Experts of a small language model: 256 experts in each of 11 layers, 8 picks a token.
Below are experts of layer 5 (counted from 0) of a mixture-of-experts language model. Rows are named router (the router's row for the expert) and show model dimensions 128-255. Each number is 50 + 12 x the weight over its row's rms, rounded and kept within 0 to 99.
After each expert's rows: a language model's description of what the expert responds to. This comes from a sample of Wikipedia text that the model never trained on.

# expert 7
router:57 55 38 60 28 50 37 51 52 41 60 27 41 38 72 50 52 46 53 51 59 43 38 44 51 54 44 34 37 67 63 35 38 41 39 53 42 64 46 50 34 50 47 62 33 50 52 40 41 35 56 63 54 50 41 48 57 63 53 34 52 47 44 59 50 39 60 30 54 48 39 50 42 71 47 65 32 49 72 50 56 60 30 31 44 66 62 51 41 36 58 42 65 40 33 36 28 44 48 34 42 47 40 45 67 59 54 78 34 19 25 44 47 64 59 54 66 51 44 61 50 33 46 52 45 71 55 47
Description: Plural suffixes and plural or count nouns, such as votes, changes, rights, workers, elections, often followed by a comma or of.

# expert 59
router:60 74 59 38 39 37 41 59 54 60 47 33 52 55 35 57 52 47 31 67 53 57 61 32 69 53 62 34 34 74 60 58 38 58 54 50 50 60 54 67 38 47 63 77 15 46 53 53 64 49 51 52 61 43 50 55 30 42 62 45 36 57 52 64 58 68 77 49 59 39 42 56 49 40 53 36 34 57 38 47 42 63 57 40 38 49 36 46 56 48 66 49 47 44 51 27 43 39 55 52 32 70 57 41 63 52 34 60 47 59 57 53 55 57 45 51 59 54 49 37 41 42 80 49 57 58 53 41
Description: Short letter or byte pieces inside split words, such as key|n|ote, are|n|as, ple|as, Espa|ñ|ola, plus digits in coordinates and page numbers.

# expert 19
router:55 51 69 48 40 39 43 54 69 34 38 17 44 39 59 50 53 44 51 27 68 52 47 39 61 36 54 46 66 69 37 63 43 43 44 33 43 42 56 84 44 51 47 68 55 28 64 50 49 44 42 79 62 47 49 37 34 44 64 39 32 47 69 38 59 49 32 33 34 37 43 36 17 64 45 51 51 44 51 44 49 44 64 39 53 35 41 59 54 40 74 62 54 47 49 45 39 40 57 51 44 62 50 45 62 40 71 64 44 47 51 53 55 56 26 32 45 33 46 59 25 29 67 56 57 68 39 61
Description: Spaces and colons in infoboxes and coordinates, weekday and month names, and football position codes such as MF, FW, GK.

# expert 11
router:58 50 49 60 36 54 57 59 39 44 42 53 34 43 63 32 41 54 54 59 45 61 52 29 45 44 55 36 18 75 63 61 39 42 50 51 38 46 34 47 62 51 55 38 37 44 45 62 61 51 51 68 70 39 49 55 32 63 79 54 38 68 68 66 47 39 54 40 47 48 29 35 32 41 41 38 71 41 53 35 43 63 34 38 47 52 52 43 35 50 81 34 27 55 57 30 37 50 46 51 42 57 37 62 46 46 44 45 52 46 47 55 39 92 24 45 72 40 50 44 51 42 67 32 61 68 61 49
Description: Common male first names in names of people and churches, such as John, George, William, plus label words like Name and Candidate.

# expert 40
router:66 54 46 70 44 43 34 54 53 46 31 45 54 54 51 54 54 33 50 49 56 48 38 52 79 57 62 49 36 74 44 60 40 53 46 49 52 70 55 56 53 45 45 59 45 37 44 65 66 31 49 57 60 51 32 37 20 66 65 47 31 44 42 74 53 28 48 58 45 33 33 43 51 59 43 57 39 51 56 56 59 68 48 24 39 46 58 49 53 56 49 29 55 28 33 42 44 50 58 63 26 33 44 48 51 50 48 81 47 34 25 59 48 60 43 56 25 52 30 47 48 47 57 42 43 72 39 53
Description: The bare space token before a number in tables and stat lists, after "|", ":", ";" or "–", as in scores.

# expert 10
router:73 48 56 59 51 38 33 68 52 45 41 38 58 51 50 52 42 29 34 59 48 47 33 36 51 50 61 45 43 69 63 35 30 66 39 36 26 51 69 51 32 58 41 65 36 49 33 57 58 16 37 45 50 48 45 64 37 58 30 46 34 57 55 81 60 46 60 35 47 44 42 46 51 34 34 33 48 43 38 68 58 53 61 24 42 36 53 47 47 42 36 41 36 31 37 46 50 55 37 17 29 56 46 31 58 59 51 59 46 30 35 57 61 67 42 47 40 47 40 37 41 59 68 53 58 69 46 65
Description: Nouns and modifiers inside compound or set phrases, such as full-length, wolf headdress, Horn Book Award, observation helicopter.

# expert 36
router:51 49 51 55 52 46 39 80 37 54 39 35 39 46 34 29 62 56 53 40 55 66 28 29 52 51 62 39 40 65 32 57 47 58 40 56 37 46 70 76 57 61 47 46 47 32 50 40 52 55 57 60 49 42 60 46 46 51 61 40 34 66 85 64 53 31 59 31 55 49 49 36 24 34 40 34 62 47 43 26 45 55 46 24 52 43 44 57 48 38 72 55 61 80 65 29 44 73 56 49 51 51 55 46 51 53 35 48 44 27 25 58 48 42 43 30 46 40 50 38 36 38 75 45 49 52 35 32
Description: Middle pieces of foreign names and words after a capital, such as T-rian-on, S-erb-ian, Z-ion-ist, plus first names like David, Harry, Ivan.

# expert 14
router:58 31 50 57 49 46 48 57 46 41 40 37 53 41 61 36 46 28 43 54 52 47 35 57 74 38 58 38 20 65 53 40 28 27 43 45 62 46 54 66 37 40 45 44 60 37 64 43 53 47 29 40 42 51 48 59 53 64 55 35 26 60 58 76 47 53 31 45 41 52 37 41 30 56 47 40 65 47 79 60 45 50 57 50 29 53 45 58 32 44 49 40 51 43 50 22 49 48 51 53 54 47 42 48 59 59 53 32 68 36 47 60 54 66 49 37 35 21 31 39 30 36 58 52 60 42 60 57
Description: Line breaks and row-ending pipes in tables and lists, plus country codes (USA, ENG, BRA), title words like President and Jr, and column headers.

# expert 45
router:55 57 50 64 53 45 56 75 63 42 43 42 51 54 72 31 36 18 45 66 43 34 35 46 61 68 59 48 31 62 42 41 34 54 19 57 42 54 56 70 40 48 42 50 46 37 67 67 63 10 41 48 52 54 53 60 38 58 45 49 38 45 65 66 60 36 37 40 51 52 52 38 60 60 55 64 37 63 61 54 59 60 63 29 43 41 33 48 31 41 48 37 55 42 64 27 55 59 61 60 37 51 36 30 56 64 43 53 31 52 29 48 55 64 45 38 42 40 37 47 39 40 64 58 57 59 39 59
Description: Commas, parentheses and pipes after proper names, plus a head noun after a name, like Sheraton name, Kypchak language, Jr, Ltd.

# expert 41
router:75 49 33 73 35 46 51 66 66 54 58 33 50 50 54 49 56 13 50 52 38 52 35 49 49 53 43 45 49 65 57 69 54 46 45 41 55 37 58 55 28 71 47 73 29 57 51 29 68 34 40 67 71 45 31 45 35 78 54 43 45 57 61 57 58 44 49 46 57 45 43 36 49 54 45 33 39 49 57 56 37 60 59 45 56 34 53 53 37 39 54 38 65 48 40 32 44 45 49 44 59 56 48 34 62 46 49 70 35 40 53 58 69 75 38 37 33 47 68 46 50 63 72 28 54 65 53 44
Description: Punctuation and symbols opening a span in lists and tables, such as (, #, —, citation brackets, plus award, status and code words.

# expert 32
router:63 47 34 55 41 47 65 73 48 44 44 52 33 41 62 57 51 61 66 36 58 49 39 50 67 55 47 29 48 72 58 41 46 36 28 58 22 64 68 75 36 33 50 44 29 63 47 40 54 23 32 67 55 50 42 50 35 56 77 46 59 42 55 59 52 15 49 72 60 46 30 39 35 49 47 49 50 57 54 41 39 67 46 46 35 47 44 51 47 32 43 39 60 62 33 33 31 71 52 70 43 72 49 43 69 54 45 58 42 28 57 49 44 65 62 33 48 41 56 69 42 31 60 45 50 72 59 60
Description: The pronoun those in comparisons (than those of), plus infobox field words like Location and Genus, and player-position or country codes.

# expert 42
router:66 46 53 67 50 35 46 72 36 50 41 28 62 42 59 40 57 24 65 43 60 56 53 52 50 57 46 54 45 85 48 65 52 48 37 64 47 53 45 55 40 47 61 65 39 41 51 46 48 42 42 41 55 44 45 78 48 47 49 25 40 71 49 48 63 36 47 59 41 32 53 57 27 48 41 70 57 40 66 56 65 64 51 42 57 55 31 38 42 41 55 53 55 50 66 36 48 43 61 75 37 75 46 48 70 46 41 90 50 54 32 44 41 70 35 53 54 27 48 48 46 37 44 37 42 71 34 43
Description: The articles a and an after verbs like was, is, as, worked as, plus one and another, and spaces before numbers in table cells.